{
  "n_layer": 14,
  "d_model": 256,
  "n_experts": 128,
  "experts_per_token": 4,
  "d_expert": 32,
  "d_shared_expert": 64,
  "activation": "swiglu",
  "moe_layers": [1, 2, 3, 4, 5, 6, 7, 8, 9, 10, 11, 12, 13],
  "router_score": "sigmoid",
  "normalize_top_k": false,
  "routed_scale": 0.5,
  "balance_loss": 0.00154,
  "balance_bias": true,
  "init_std_router": 0.0101,
  "lr_router": 0.00037,
  "n_head": 4,
  "n_kv_head": 1,
  "head_dim": 64,
  "vocab_size": 8192,
  "norm": "rmsnorm",
  "norm_place": "pre",
  "norm_eps": 1e-05,
  "positions": "rope",
  "rope_base": 10000.0,
  "rope_fraction": 1.0,
  "qk_norm": false,
  "attn_scale": 0.125,
  "tie_embeddings": true,
  "parallel_block": false,
  "init": "uniform",
  "init_std_qkv": 0.0201,
  "init_std_o": 0.0,
  "init_std_up": 0.0201,
  "init_std_down": 0.0,
  "optimizer": "muon",
  "lr": 0.00411,
  "lr_mult_o": 2.0,
  "beta1": 0.95,
  "lr_head": 0.0045,
  "grad_clip": 2.0,
  "warmup_steps": 200,
  "schedule": "wsd",
  "decay_fraction": 1.0,
  "decay_shape": "linear",
  "final_lr_fraction": 0.1,
  "batch_tokens": [32768, 65536, 131072],
  "seq_len": 1024,
  "doc_mask": false,
  "train_tokens": 291200000,
  "steps": 4602,
  "dataset": "wikipedia_en"
}
Below are experts of layer 5 (counted from 0) of a mixture-of-experts language model. Rows are named router (the router's row for the expert), gate (a neuron's input weights, with its number), up (a neuron's input weights, with its number) and show model dimensions 128-255. Each number is 500 + 40 x the weight over its row's rms, rounded and kept within 0 to 999. Numbers have three digits each.
After each expert's rows: a language model's description of what the expert responds to. This comes from a sample of Wikipedia text that the model never trained on.

# expert 4
router:584553516464543505464473554494497523556443492423479506564495507416477582489492447492531439535459510439540425570548589468501424564464513568563541496464426491453532421521488495500444520499561479493553559460488551503486459527560495485533482422534466453471492526529460451573505505464525443538507467535592485498487527492480518515489521529459546559530489504524504402497531524534550543506501
gate0:528554545498542509444555460502510530527457477550467497477531528546518544459473439496421520528434448488483501500475571459491532540431494475447477526516497514564513468485546538519468507516509449568646427415455471553521398588556448482484520483489533502572548577544515483498460464501570485452446482541513477498473508511475493484460513553475451542578523541577515520554512492490515494524488
up0:473442462473471468584468522521497478479571531487516511433485472435450444573546554524568534517522521482525516482548435502486515498539487552562514490469505525455449487525513451484542475453489534477359552546518431458463580465468507534515493503492474486478485424466453514472555588480438535552508480448488478460513542529495496558490493465509560454465453467435491462507485498507411533485527
gate1:551479611526497503518574455520470534552484544528446516480542490513495508478558606546471495504535524554528520531524475558506535527508515573553504466529385482464498454531509466491508533540529559443465473571485571462461533538497554619496563469567518475480493448513480496528466530501576489454501512486493485425546501459493574541458493497433526536508499426468471471453464466452523488432487
up1:522434448510467511539532521492479474471492557530509459541507530419438526545539510511585552416497449469510467534530461518493512536537495486498570520505453471481458492511436571542475557465490539490462480503530492536511484562479519602486511468508505502484423463515471483535403554503496460566515480485513542480492538508467468563544518464582493501547503483461501516462434533566587432542453
gate2:453557491485495511526516462552520544518435525553518572496515478483519521493492545461500566516525466567499408481481551468391461473559540466521455497580501489529550479507496543447476612454517504521525500513451502497522512482547561545534494562498447424549595479524463473469568495511482486575441484504546467516538552532463492480523484490520542492422622513517496560475617532455487535499479
up2:527506467477508519548517498479524479461532442421493446520510443552522513503474515465464479463463504561485514473491526563554489410489500526469446444526497458509568465506510472499582507423502460503500391433551504539523432501477484526476541510455455535554488433497451571509452536509492463458512497489412575476589460511532536518466518541523447528543544407552470465515511528458555493454475
gate3:514484509517502450455569484546482458510515475518538505523523540457471491566481485461419443517556472497511398448507530641477491443575512449492496490504523443530495519619438467511521515493475454431532497512478492619479550505449551490445484526511541525531484498470528429479498525470467506463458497480499489518573465537480498499564445499463566503531500516410496394508491504509451566511491
up3:468420527488534469519518495548474448423485454507422452576530511510494527493525467523619531529532473465543528485555534437500455465540492543477536479529472526493544491502529505503508456477473538508466538436489424487500459474492509502453550506432509492484490442539525592476490505506479413485441500498470509499487541522507479526464501507367497433496491512454483442467437524521499517572477
gate4:545570435540520552549464448493493525528448523490484532507538474558453569493517497484574525515500503467514530488523556461493498484537524431445509518487528586462541503480558505474492478429486489486548547531457563543588400504530491441500527457472481437485547479502493492503537503462471495528458479541601458461517553420448472518473505552464584492553517446420491477542494572480453518491396
up4:493462412503488464479521547524500582541573503487536474579467492514523464503466472526412456526491487473462551520470477522552538515439482590521494498468567491600449476545513447514529472533475514477482443518493452494391706495495489549465515512491523550560465509494497520454496498516516463465518528473428513522520479584485530507507542417521475514462518550559486496505475485484532488543551
What it handles: Census and table data. Tokens in US census demographics prose and wiki tables, such as racial, households with, spaces before numbers after pipes, Geography headers.

# expert 59
router:588456513589485394513463466472477505445510537495534471562449471511482453567585427524471540476489523448470492592477533496387503518475493506519434547598534431539477530481503513479489448493501491481528533529449526507462456512619521622500455521576497485507533447581550521493607492473477506526458501528492505492524574504458517485452577506457467441561495504514430552503499456508505526580494
gate0:474465489506515498510499491562529467580475534493458504556510465469510529448476449462450540488452501425444441588492561514512430440539525461480530527513491470483460555554472475471542486439526496583488424535521508489523435532491546486539443558530457494493461476502582454428522499523522552513418498499474463517484453547536571441510554497493520511498380490482506452517512437470424527506547
up0:477479469471514509551474635532503529484556522465493493617499498470510529535469488501479510424501481480505510534484508541429509501456514505523482506482518412487456501540470464483574452529485519510488451565472552535511426564579561523477487524487507499428484488527577561523481448494479505562345501527438480493454475509442524514478525518442511463516457467499430473507394466539491462547527
gate1:528510509488459434482504542453444513477514504493493570557522545538466439545474470496587487449491500389493486430499546500514512597481512468490549507536482465454453516419425504480519489465580532530492565561423478551495558509486479464579550541398451486462520525489536423534531537545427433516520511507538535477501561463458446536511505474444481490562535557471456532520463516561513465499522
up1:592527522510473461493457513478530500522430453463453542570442516499504481514548491455486496537483484519503500517487450505540483575511482487436465489495552427544487491440522541511526505414487467474471589497501510513534488492563486522556535482492476494602511538511472434578516497518449472460469480533466456454496564472511440593472509473410424496527501571494498447447544530511558499487411
gate2:467538488582505509507491422556496507566505511540585555588488472543457507462583480501488559508533478479510452473435543500488528570460518489454464461536496462499508475515488573468441550523495508530561514477510483499509549492499517538452506513556464463457511504481484398488446485512453520492443477526503508576425527483499552473462517490532527454529535466513491616475543500547494554508492
up2:460484506477488518496521586499519416454502465476464409394549512496570473502439557500546497458546516468537504499534471468524512475468471494554461512547525559567540557497513519534503485458469481504502550593536464548495411489517481532583533441431513484490463541448475532494560481465536497493629531511519410480533463504487487520546481498503516549477538500551544490497415548489524487475534
gate3:495520578474546463483455552473556454423478571531475514509553494545481546469562486531446511500537480530497512544477469488471514545557519526502488540594546520520469534513464535507465451539512528516483540447503502583458376573492482556552444473488447511517450498461468466448540609394481479472435494502504499528445487463465497457532530494547486513514480538485516461511463506480520497462548
up3:495496482450459471457487460484452452524527472507429523485522450474479529439500535563516483505519515590488500467528490508559458483538496526446599439535480439441507502480469540467523536510567461492487476521549469531527497534553519475513487505506494525435515462491555456432521602532481496511543508486505535502449525526516538495509473528576481585553531514487491566543581522515481544467521
gate4:459514540549443458515445505581490493473506607498447523515539494418541547414534562525514480550496512542548444529543466437560506516503530508536545487469466489516585467523557508436529517529522545575495525521516500473480476514553471393565534512474505481461516483548521495455545470485411513527509466547478502549549449427475512502490473496579434470502491491462546460566557502467490549512530
up4:497518494564462496508508517557505540430548520491504494590535485518519498522517445481443524464535513418505479566538477484426551567516478571485510547469433497506488524512528488513503453494495556492517550417440479534500477471400498525567479457441511514510490500573502533438512510449489517516550503515543483484509519479538492553445595454461518456521426583500497447522631420508446514527479
What it handles: Motion and change verbs. Verbs like came, returned, went, moved, became, come back in narrative sentences, plus ing and ed endings.

# expert 31
router:576584573461447503478536531475519458496492389501459430460498482523495514479506446464533502535553530483477500578507449512504454490539492529525517449490566487519544493543513447529539502453495617481467518432541442535493452558501506529512606458448491506508502511502534527445513527458474530501513515474529510452499473530528499519469551464464529546469454503511491421522579539474455541566423
gate0:439518599520553612412506461515485510525485483514527513518536412554470622548539497495501512551522484493532557475512469473420513536571512490479470602458472453522487528507559530543494539450523543476526429468445484455450470514488490429526413576570497478474510509534511480463489457474603473466510479533450456593451504537489459493526463571568588512451539549512504506524435462476524473450494
up0:497519461524479540465469493490516534482458546496452538565451467588553474508496479517514457504498465484562458442531445470481478548547543495478508451525471586442537503507470544497492485429552423533527508521445510537507517528440513499510476452459460492543466495515545527500519509514436517514451508513488434499482447562468486545485457535493473527452555544501506552523523492494559513499625
gate1:522508560491524572433464497548434538560421461438516521512537511443514461542540459427447450528489511441470468480527578514433473448519502521548537475493499551458447523495498476512505478432514534500498423526507473500576519531456513496533525409511455496501506488528490531541523529515496533571496492503481449486585540491502472472449515524454518582526414510538522512481474462485490411504521
up1:462526473453535552465464526515442502545493553479547469581493507552461540549498516426462460579492509477562530488506519571411489583399516449497494462469443423463511524519434516499474481445464557540512486496481434526450450446402448492509457500498504489449471496472437596585441463468520494522459475463549534476547505526510486463510499559457561460495488506554499482525531427526485434483496
gate2:479519552467482485413447487522544498490454479425383451401565492505512617506511550437468469448481498514470473542611516528498473555570505582556504516484535504492524500539542464482540500473445423492523492450509550508531466495432510479559513505587495460502526521530513500394560544419523512542417488492532486471501497545442468492497550531449481523482468510489499517508528500458468523529432
up2:542476601454544440463454588488490463497469548559463427528516505418543583435512551492489479522505516587491426581493509520546460497545531454523448536452470481478495467431533497473514551545526432484445633483487469504520533499465478423505534447517526510506471484532571508452512529453514480523416493517532501504523458486494499584541537560539512496488452491495489461485634509471408522506461
gate3:547532513489528495513474476494511486409570557479437479485579455518516510477496489528520556500517508495511422484531504490570514580461520487513520555540444517522489552497520457464449516534486490513492467498515428447534459559503506454545483463435437439458506512561545427489542505519457488615509497481568482496518555473457508542545516497472542549556523523518485527485530514553527522517586
up3:518502437477525475546455465569477502451538512500459536493505485451473586502466492531495402453482494496525561482540486497481534499478524460599552497539564520471488561496468494489543469468489457465463427527486508482452508478512494521526555579513475531497519474577455423503540575557471501557473492484521507561469554438498495524558508426513468494494573529440488477476448482468545524507554
gate4:540485519571541508497517450496500483458476435428446529458517477493480500462510496524526471502477501495500482596610493396460447522545509496522497559512465565522553468483561469493554521534544478420487600499480451486484462470536503513516551548537426462503584506516459474450478481462512461511547460527466482507500489557489467498445525509494441559457510478519511522525558543463508506519520
up4:420501543491479473475384516512526449545511541502485463523507457489496500469502458456497510419600482487486515458538467491555531499450481508424528451527516522506513549484450561490460469529482546507514478481458501511503487553453485510541477438500459500467480461436505431522504567524560513421504529462537485434481459535488488484511452509483549503442453498567528460472492447419550504543518
What it handles: Football league terms. Sports competition words like League, Division, Cup, club, squad, tournament, mostly in football articles and table cells.

# expert 32
router:487509538545501467552522532542497522449444420448533536470513460509511523533526488534489474541520486500472509528484433550501513521521546516472541458539465580440562448498560448519506458435538559546572545500482493507500484539535489526519553473471489452447488452530451486457515540451532480515516419486584470475458527576463504452489579480477544572433529481517538533507512459530506509593525
gate0:471529491543489544461508562537461364531505478492499575501531452571476480434429516543521444539532474518493436527542550545585481483528520547493554514429471473499507532484560531510508577535503590493567544377574467516480528444572510480473572495544449457481474540531487577500473489431560594527523505537502492479517490501488434516435485542482516529460501505425467473499554528508533440497570
up0:485464540519513501516548605524457498472488473537484467482497456383487537404403540527493531560477500554517473528502501447581464482505507421499429452395483485429487477491567557499482592523485530456523477467574477505478526526561502501527560530471477472573523488471498556544441511545512505483535486524564532476491490476541445551536493468527554524552504519491451536487497477478447481469604
gate1:517502548584457510538447581476487543502456460514569545428531471480500485501513477525523455530496477609505497476488518536476485526468526565500480532433451567461563456496506459473498532479522461506511499523534458524517395534521477482524480470535396445498503508437532528512444510471454454470501460525446526470493467559442512528469538455466593477422486565514495554507576483584561492545537
up1:487509435434560446484462460528551538514515507395451385529417552534502462500480483500550495434490585486506446561519537495452497467523484427539448517543554486551464512524447487482521480523474552476510522471496458487482569488509483499519454518511489501579470415499468545511533495518490538530546511558500534574483498517528509489490487484459408487592512485570558553450466536499464513487465
gate2:510444513478567486554465491459518610425408526524564490532495464414497464461547495475518503500505506500541540449511498489503583532548488527509452491523525503498460482417475506533520433469527468457580446531525536485471486541503478497524474544584462548490486478475462464544568537572454454522489494516509531545516555462463482480508483566535530457529592529460514539477503489554521501535562
up2:448581504536459564463501514523451427593615462455547555509502520573455475511452516543463504492499502454514480561525540470456429516476476466538550560457530536485533495597519479481450508537496493526436528495461486516538552482510523465467476498460552425550541502522590568497518465485552529496474472497513471489512466513496511523477506475422494541507485489565484425506470505450532462510509
gate3:489510596474493527483599536537516540506444564512501456452529486538519486475439490565455491459497440443478481527511568474551527497494503526528533511472480455483520536466514543476505511430528533528572380471468477496549503509531504494537490491516507535516484524558502570472567442513552500511534488470520530506455441493594497547564486500559517492456529553493514580565493441473498512511529
up3:455466516487449535550510508541489471457542484452505611440491500526474514571491583520470445434564521425549410480502515539514474457443525564491508539431483531486450513507530452529480506566497430475414496502541470527452476415490496519563584510561464499493487515536497503498538416509470491512427488501503525543508512497505556545515518490508438517475543492500514573538497489529554424503561
gate4:496546551508472527517435522491486513504526506556463579458485490497477484561522483454525555497491472499595484490473558582547511457565496474553510498523557527450519561491470519505460549558497520519470495538506565454508415534472565465464442486559425467488483478540469501465537595436505440516476467512546538536511502455441441537513523488554482525547461533509447569522531467486506489502541
up4:501524539469530549507438503515541458601457507509528529497497512492489502537504526444499564547459515563546472471424521517551524451573498412536501503539547541440485571482458534504479553552491520496449427494511515475475390499488522536444472430542453494503510480527521483486528566475507468470455516515528549472534496482511483480477516533561443534505516518488441547447516550494488505495542
What it handles: Table headers and labels. Table header cells and infobox labels like Ref., Binomial name, Succeeded by, plus pipes and line breaks ending rows in tables and lists.

# expert 29
router:435465487468417525412482512498480544526434531510505455521590507514464552565505566510512478561523454421473573540478532493507495514534511461510504474527478509488531517477518400535435500514524580557545484490440476475442503486474500499565478502606502485441472553555490494478555451521551527504543509521502510495556499509472457514525540559440499503540572493488454478549569515522447520497489
gate0:538565520460454577469467479503440469438448451543581476459557489543519498476509497457558488553486489493502507512471550483487491538463517553498542467520520498485522471556522475530488561531487584521561502444443469513555530454445506489517523518527471497474458554518460511534488445468489451482520451503499524500528477548501469428447500512441490471511506493547598541539431489475561562568406
up0:475549529483454545440454508495512491511428464455558444481505497553521544499534531567459479433488473435519489504523527493555514496507505549479538521604519522483494426426541472521561478497461429458452503448496522453502519434419512515532467520466525526515507527528436483483532413495497508498439485509476528510467547465518506448567486491387406497558631448455470564587531539522497414508565
gate1:472575491492458498596492521519586482509460441494497534489486470533532485481521517514541481516514463531561488462469634496528508524530502545500452521552438525441464508532464499457490503453506548547478466547515570493481485482586542520569518516497495486488496439531511452486531581526569498452460495517549557499512522511494549554496521506547466511452522541476519484433516502476514515512485
up1:533430527540536493469446456517466587475462516564436536572514529503496471531577529431489533505564605478515505449536435449448530457521492477499575477496431475552523524496523491495555482511500467486466436533521466485451585501519517513493442519521530495490462470505544512487532451549521564475546539506518455499486528488484539438465468464533540479485512428385506505482540447415464489492473
gate2:509456493572432441557471581485468503403457529515505480511497461408490539515502467437493511558561490572557510450472463484447471523482542560498568491503390546525566461564516514499475487438518469457532522487461436433467490572472520498479546602557474479467497478502502420528509432424505525575527498524539422512446415404509481477493488531538467521464571525511554491460424508481537525486471
up2:542494461492408458525508457499480453481498564510520513450486460464522492524538524484484451557523501576578493450459542454466494467537506531528550475448480499527576471487517490491508548466492505541577517503506435446499549533465522550489556537498459460506495564407483493460556399470561508586531471496539500487542489468457547419514516515506458472516537577506520486490466545521599532493531
gate3:523519488531568457465451548510549504440473537505524510534481545450498472550521492551521434473513555414511552468534493481430475489473520532521517500437510505521490454468544526464429528588465484463503523482477462449458549540435491529530438483469508478464514470478548573538505555538398530486502512534563454487532521429468451467474479532531485502420527523383459483494457536476499493542464
up3:532586572501493515478412522529436471497466500548458546509534525418504522495464459488501501559483542503487500466486544453457513483580501518488534449435491547483490538420489528463498509544495486520520469473500490517490486484491461461470513468528471475500452518524428518533490461519560491514522516526492472536543522434504446397503495567543449510504525596508478537509494496587464504511428
gate4:457539498531469489447546522461532536514465522459518456550551535541444540578482534549563491452530457484502489512465536487493552533562503514527506485479527466491501550518493476526457539474498529497445552564493495505506430466480466572472501465493464468450445529510564484526567461488531507509525484553557516510439526540434467504473560550465495454476550529524395413542539489594528524502473
up4:537500499508539495527449517544496469473506441487469558482462461459517488463559482477410461570525503547516477526524442526484442533517476511495526489502458517484512441460531517486524510546517439470537444476517548514437552476497554471533494554537591517520537529487461439402420544544517489462461504447497488502521477433565492488541476492557504530566504500393596623463534473440494435488527
What it handles: Sub prefix, title punctuation. Word-initial sub in suburb, subdivision, substantial, plus opening parentheses, commas and dashes after article titles and short bios.

# expert 5
router:593529509501506448515482475504446553481502487448486476588520497494490500474499447488475561424482504470486530570495501564489515526460533487510556551549460454470524506556524475441577593538534592514578480536547499524479477531519508555522554410488506463473517464582508548571508490472459460483532472554534504498566598514471475521485561484443474483466506462427455513505574495538522492552429
gate0:496525452502482500477533489556531475497475505454497456473477476500457511521487474416475476557491549522494492475497592497458507480458501519575546463482452490461577513504467483501524504464488590490505501460473457457497607497536537542503516476482565456383557531495559467496515532478543497544464497581504468558531521439458520490503490445486531487463514488448492474477426570459527444544473
up0:507508455503505490544574448560489447521465499485468455499543499524443496479546514504439548551497535503434483458487575510451462493444478507504539446555509517490460491491466420496488539466482489501594537546503461479485559519510498629468524460532565494434528516502473476520501493506508497535488504518468530522554548419486596551568526409528516499534520486444492620425480588441495430547431
gate1:498515484495506517586588472547484525556479486466562474610521447489444546503418513459495489573477435461485556474526545562526508474510533468463513507528467545498446441488480445475528475440455520437552501463428533441515470485432440580484512473490477491550471500472464399500520509574497522479498533498519525569542585437497549500498436473520522453605501482437494443551549523496531538508567
up1:456479526484497508514470470521568501586556480490547544555472475507523557503470420494428512494485513456491481506510490544496546480441492508511516531506585489546522491462521471435497481485509375490471526476505498496555528527493499499565478455515443540554528486428475508484512455519552476483483504434459538476510510513529439494480470481476537459534577546502460428492516498513509497487511
gate2:554459532547452476492545463492485494538415535509480549595459496601492467473566458517553502494577501535510451534502490499445508523467508480451561502601475477465549456438474525502588494464508531524524532540491507507566545545538497530466491467629512526512495454545485472465485521512479562539508488589482466509540558486536455550414541532534470527566468588596484543566504500575508507459582
up2:470505518434476473561483522507534440527567495538538507539558526546504522382496497505500480529483492479548511461522438481586495501536524485467497480445503578508516485521530529493438471539450460524464459495453484484527513443516468478519516456395463475476554541518554541545453493489525517476482484424486561481511464590498442472546427493477528447460458552504516507487514479505472497447508
gate3:495525544526515514497608482527470511479610467468603471444455502560513510459486440486437582429494521488479493463476468557547511553440512548504420522535462434462463475499498503505480500517459513455549517457529437485458428471522518457501496492500436508477427480505506503486458471553506399502512490517545497492533554539463570468550535493516497492483565547451556450531556465548490545502479
up3:529507548530553516521579504560510508583576475499493545481477504512515491505475503493479581558525562465474495487462519516515509545473506553510413478488467509468444458485488493493502473554442541532551464480513431450488428487564487410517485511490486524510412529523513516547460483513529456509474533484476479468589538515450608458587463485506471510518615547461504467449631448523493536486497
gate4:538531511487442515494480380510479476428513462492573532487460447537452483480458447525501577469559478476474497488493519454500455515496482497513482558524520465480518547467462581504545484522463488465458502529511449562536452458465506531495532440535453491482502531500486516409515566477521437462498513538527487498499508563466474558427511567510394430528444490430541512556475527423565472500500
up4:471525521553577424518513530516517406491495541522478552459478479391483547637451521526474471540475506531481491515532516562452537487493512517473461428526491544503449474498553472521499492481571542387531464575478512553508410570510490502439464532504520510544558482442516467571485504491474533477534500480476475461473437401472511569513489449507583578443506515495505495458507447544486459517518
What it handles: Record and prepositions. The word record (sports record, historical record, record label) plus except, trade, agreement, and connective in/of/on/and in biographical narrative prose.

# expert 61
router:571502492567492420557448452495471522418405547540523485531508525470452444455464417458473510507477476529537515572478474482500492502465506507526531481587435407493538467492518494467570462431517499468517495412451561550469501533552518518475440484573520480459575459554482452495513437543481492508424446492502440558509515525422504444523571524459496429485505499515490493498509458509535481520480
gate0:492451483516560500491537550459493536510499501542451544483525554438491481445440516453515458524466514647507484486454542491514489474515520448563515476564510479541509467461497400474558526414500458437531426528435531486515595495506525513452535454590469517531463510520503504501522445556515484562495528524484531533482542466492483436483474491574472533496494469533531431496516562502536534490552
up0:470526517457442514532484516536533491528506495401501463460470481541515554552525512480473471482498491401527499515531493468523507505588493518480496549440530559451518524503492555491430449524495537570469583533548470492458530486500466478574499542434495466543471513467472472504506485484495552420506499523505481500498483544519498560491545513414538468502503541491462545525475438493424502511463
gate1:460544440521509420528549508535535505480465500493527478547547413565514546503424476423486464494492499461514528528493516458479463465485531457503498516506436556507521451582473518491456500470538490544479529491500518518523479475571516432495398548523444399526493461502568504450474529524516492524418464568519529510472503532469452514536536527453465518431511518403467431568466415480509547528500
up1:539459514503532534520455475491455490554525472514426533524442578433498472539575489539536539485455442510504429498537506516515553549499514505458518512484553458490472594468511480481501472481502536507471468488449525501520495519477501558502577476510461575509480521518513456533508513492446500398563522468472456531501510495537584520493466482483523498587486507590473561484524583506470456446545
gate2:556403585489545434502522518472502415462511447450475537478438496456533507521507510529583529494555501520472522486511499487502484548524482504529433486490545457455468484476499424496607516531499425447495473466474472557534408473577485505474534580484462506476536515520529439471461493507434509489490504477506484454525538458457510602461488461449460506506462445539468555465476490474489571518421
up2:489490531522600461427494440508478524498571566489495492565486538463523519421503556475443571561461494519524500511518488458508537461520547526408494456474402489508501486557521523490526483601560466524486551499469497523486510524486515502482497463475506559537457519468462453510471457521452533544497511527538468521519548455480483452500516589461453538555576412394478460515567443553518517512578
gate3:577547521573481415543492458452457554515433448521463438475529495476502447516483478445550553586508472487469479533478582487512483511531531592561518517556538487441483548557524529501542490479473495506499570451491454537513513523513497583479479470534513486463511534529507485438537505523461432570512497463523440515523529504498527434526490527411600512473517413540503482490481524512504541462433
up3:582541492576459413529524470466463531499384439540443417459530503441514429570554486461555528561510501444461460530551565505529498528549554520519531492556538453461477533571542514506536495495478492486518551484515472565519542548562510600511444501498529476468533508533571533376571480567479461549517475477522465518524497478488543484560509522409514497484477415574512503519483527515495538493423
gate4:563497462463540466493465446484479505512443417462495533516488509523505531444420518494514516525454519481508502495472497477545499474492507468534495504502543519442495459559466553485398471461462506493494540554525458539518523458534426575510497496513517484483497485469602457504397542570504549546502482514512501526469515429512529499451473448456434491542476517464485542541439456519489490520512
up4:442550602516476523499453456522548526527576536468523414545504536419511452498442518538504507549483527532473459479497488583443428513472521561514466509502468518508530495497464530496518484544492446442583479507469481471485469477504492532503463479459545469518533538553485518578585463423472536543410489503493471446525525453558477421511472515548532529510439575544468562440554423510439450538531
What it handles: Narrative verbs and auxiliaries. Verbs and auxiliaries after subjects in narrative prose, e.g. went, moved, returned, continued, had, would, will.

# expert 58
router:464527537568524529572476513547463559501537537464520452468454545528529465486500479515486429526464507461510507619514492520484484524532487464508558535507440420520560512437493457486492491483484499499597551472445594528514506562552567452506510471552444501535454503520528527510479451468581506511527467481531497527501429515520506547444553538450447467490511534479483548480531479527518522546467
gate0:485453441487514570555468523582460509565521540461505499536488493519526428470509453499458539501468465506445497541586628483446478377527468511463549499465453455488514509487454482503505504519476537507575524412404529460505501561509526541528469402602421483501476504491451528588556446477545544515528504498495495432473507516516536400449475470398482502520510518508538502445479477483452520537503
up0:545525491511431456497485469464541503436387507490461540552467491451528487483527492497516557467517565517442402483443387567591471542438526551512474439500495476490459469525588532520504570501540509498498513546495444566564494476499423444448445496455530530584520522510522439443449553522445500456506484489499491498514478429479427509478488455517486547475513492512494458514498502495524553494502
gate1:485550433525446441559535519526434600523481479457521506452504516587562501488519498497517428489501439478495469489503579605535484474519521488501581497534495481480530552460573528465493539486515555476536553469419579482508540489521543523504603456546474481495488474463533450448541468457534460534469501562492516509478508505461440472519500531482449466518450464426502528416485524531545501514526
up1:490484519482489510489537485505544417511509486546512508537537470452449469514485503478450568467524485568511496479496454494494534492432507529467477471466475501572438431537454444539527424477530518486467463566572420510464548503497448449463453526466529516486507517524499528509488550534481545469563493459490459490529530531531601506489477468497561560486550494582506461555499487470468501507450
gate2:516573556542536524492382516490475556484544515444529556507546454476502462537494525506515516509550515449525523469558489583562472501532504441429469514510474463444484491449460449488528469466506464514486601552526513568474598498506459471545515444474434499493464510467462494403601490433461435485538484514518488506482524509458499544580545464515508479558530482478529504550478480526479502542512
up2:439470390500525458502494436564470411557465510559626527526468514516497574454516489519505503490478501441510500496450538463449560456473496568463497514484497497506536572560558527496534504602535466525477497526467523474477608513540522505456515556531553492462550465480574508551552461556509541502492512465428505525460439498537553425489519506477542495404534497566462456499533498472490491473520
gate3:435490483471529496458497516496468465461401461502543516544505527461519517425570461458442456472557516584473434516492492535536445482479529482523484536522416495427493523533445533527476474552504495507517566517453624542489482531481484474549557419550476492482590489564457431525498483407495512493516480536486475484594522489461523497476467517378495506478477494536566504478455480485447461507522
up3:494445464503579446520590506491491528384538526479488543542503514449448522458490515496576527478499541496417513578503507485548471562451503523534477505488457527542491488521460557513453519501520503566507553567502482536555478575539502548494519489552388519566466492510528412547485563469455559499540514487526446537504541472458549500482486504479499493514466491556452453515459511492504471471516
gate4:479538521491475581481557460511521448506490525478542492478437457502463461383522425516480442496451492478525432564485509477510531407572486481477486487482469546473463513443520499458478450520520516568560493484512492447545474500500476518578531480516449480496466550513569561362424483481517540483423477509454467538460463530497516562541586468500533513387554506596539566463509511541496504484465
up4:531508472497497379499455559511546498484524487446517507554494483497527437575427475548540558458470483553476547477452511550472509540455492508432521533511510485481533502527519492516498436479517459550466438530445484514418446525526549535461498554481505493487540441555514535568545538516511597483483525567504503453581516445425538431473476459489471514587458512495473487555498484458480514542516
What it handles: Past participles and connectors. Past participles and linking verbs after was or were in history prose, such as buried, built, estimated, named, plus such, including.

# expert 14
router:482505556485539497558536528537524445479484408544420470470506487445499610569518501431601496558536514546477506517502485486484451502477497475540472458503475494411530517493535396515494540501543485440538437459460474522530484471506522540564567551533452484522460489455493506485437458509502503456460446519504528503589494555510496498503567551485536475572447529523486552486553527518494499486457
gate0:488511432482485495489514434489525511460516534503585502575486504423491509493472461466421446455485527559474426488476502571585511489443515551430539566518483508505577536462489548466454495453548497509499480575458510521574496598590549473546490484498487485504485432465567496454469524478475490446491504509551503507505515517485544466538526577425538484504471514534503486490448499448550505470466
up0:519543441513457616555517432532532475502485509537572533491531502507530469518427508482511476506516509483536492422449542501510572461467493544464496446498554472554543529524505569524463483448550543519492445516477504489512498598545552408524540478524491457490522508523454403516517502449482530467564542512517472512484523510471525529483515510507493481534535424526531502488549502512555530447462
gate1:575508542500516460400430482521532550490458466487502491496488467601572510497491525517529576515513526444464525468480447583539514464512541523491585437543472536498507523438454491508430592525504531555462542430505551482485479564504493510574478533529493490455458490484447447494477513516430568469539513497589520446476482527520528457437491498461485566452491464465493485505568436496487533482420
up1:530520539462465471476470510557428449547492528578478464523584536526521514483522489525513510506488568541489567480475429511490495533515472578606570486472441511428471502491519489454527514506467484578466504487468553519503419493464505469485536501494459464527450458486463469455453513503551549533436508520522537526534528475485494539510596516500469525501496508556508451454538492521453511511385
gate2:509537506509490573468514529504511543480454563459444512471489472496444527485461457434464422562530521473586537486569432505483437524513515485545523474502556594534503503486533487481456523582502514531540505496509516551488550491499514542478518523589449462549490469509576412450484447479485485512513483482516600538539461467503480470511540545439524522528482447401466460493499544504514481509415
up2:489477488482489444521511489512482471547527448504510481507551552542508488495587505553509526378497444487433466575465546519506534501508498521493512534499445434499516465565494524504525471455457508497463524488509431408494452483531465478492526506413536573444503515562449629548550531499511539514439516539498394522453566466483511485444477428503462504492552553551535449493534478549525520507554
gate3:521512423481491480462499515469494459538457490511516440416496488506520474396519523503395517484491409592513535506499471505540492526531548504543484539510424521555541476467526526490457455509499566459458566516488551525481548493470517461453543415483458496512493461552589550512470480476542441522515481509484469475459498455544466521529553475483568553498532531505483451498523507491474475491560
up3:451429524519560487564491518565507461452488548532521518497514491504470472491461528538469487470471474552471429510507564512532522484445478525504492460484528485458480510498528616472462496571482533454558473441500401526503489523520470475477517581525550515563442541521467545565556515524519558538530533508459500463485516447520560437482430478491523475541544451441506513498499470483477510513495
gate4:503534513521531488509545522518471542490459474540424510473486510453539511450537446448479529547393474560454463506483503504516438483449495512545518519507479503545500531515511488437603584451538515507549464467534540541510476503548527448476502532462435458500512510487561552572489500457523565549454477516479503510510556546468481507482460573461474522521439503476514469449515484457496551496472
up4:496490563528527476551450501472518486525515533506396496512475471363534511540505484495481511495484542475511487465458489510397506485486466520554453490533546491583516424445421494485542534479550526547477496495469525509516485530433531543533459461583476438538517470547513486520509477519481507488501499430452490503567494438431477489496472536609486456484506567522530461499527515481511540481465
What it handles: Taxobox and list separators. Separators and short function words in infoboxes, taxonomy and career lists, e.g. slash in club / apps, Genus of, Canton:, opening parenthesis.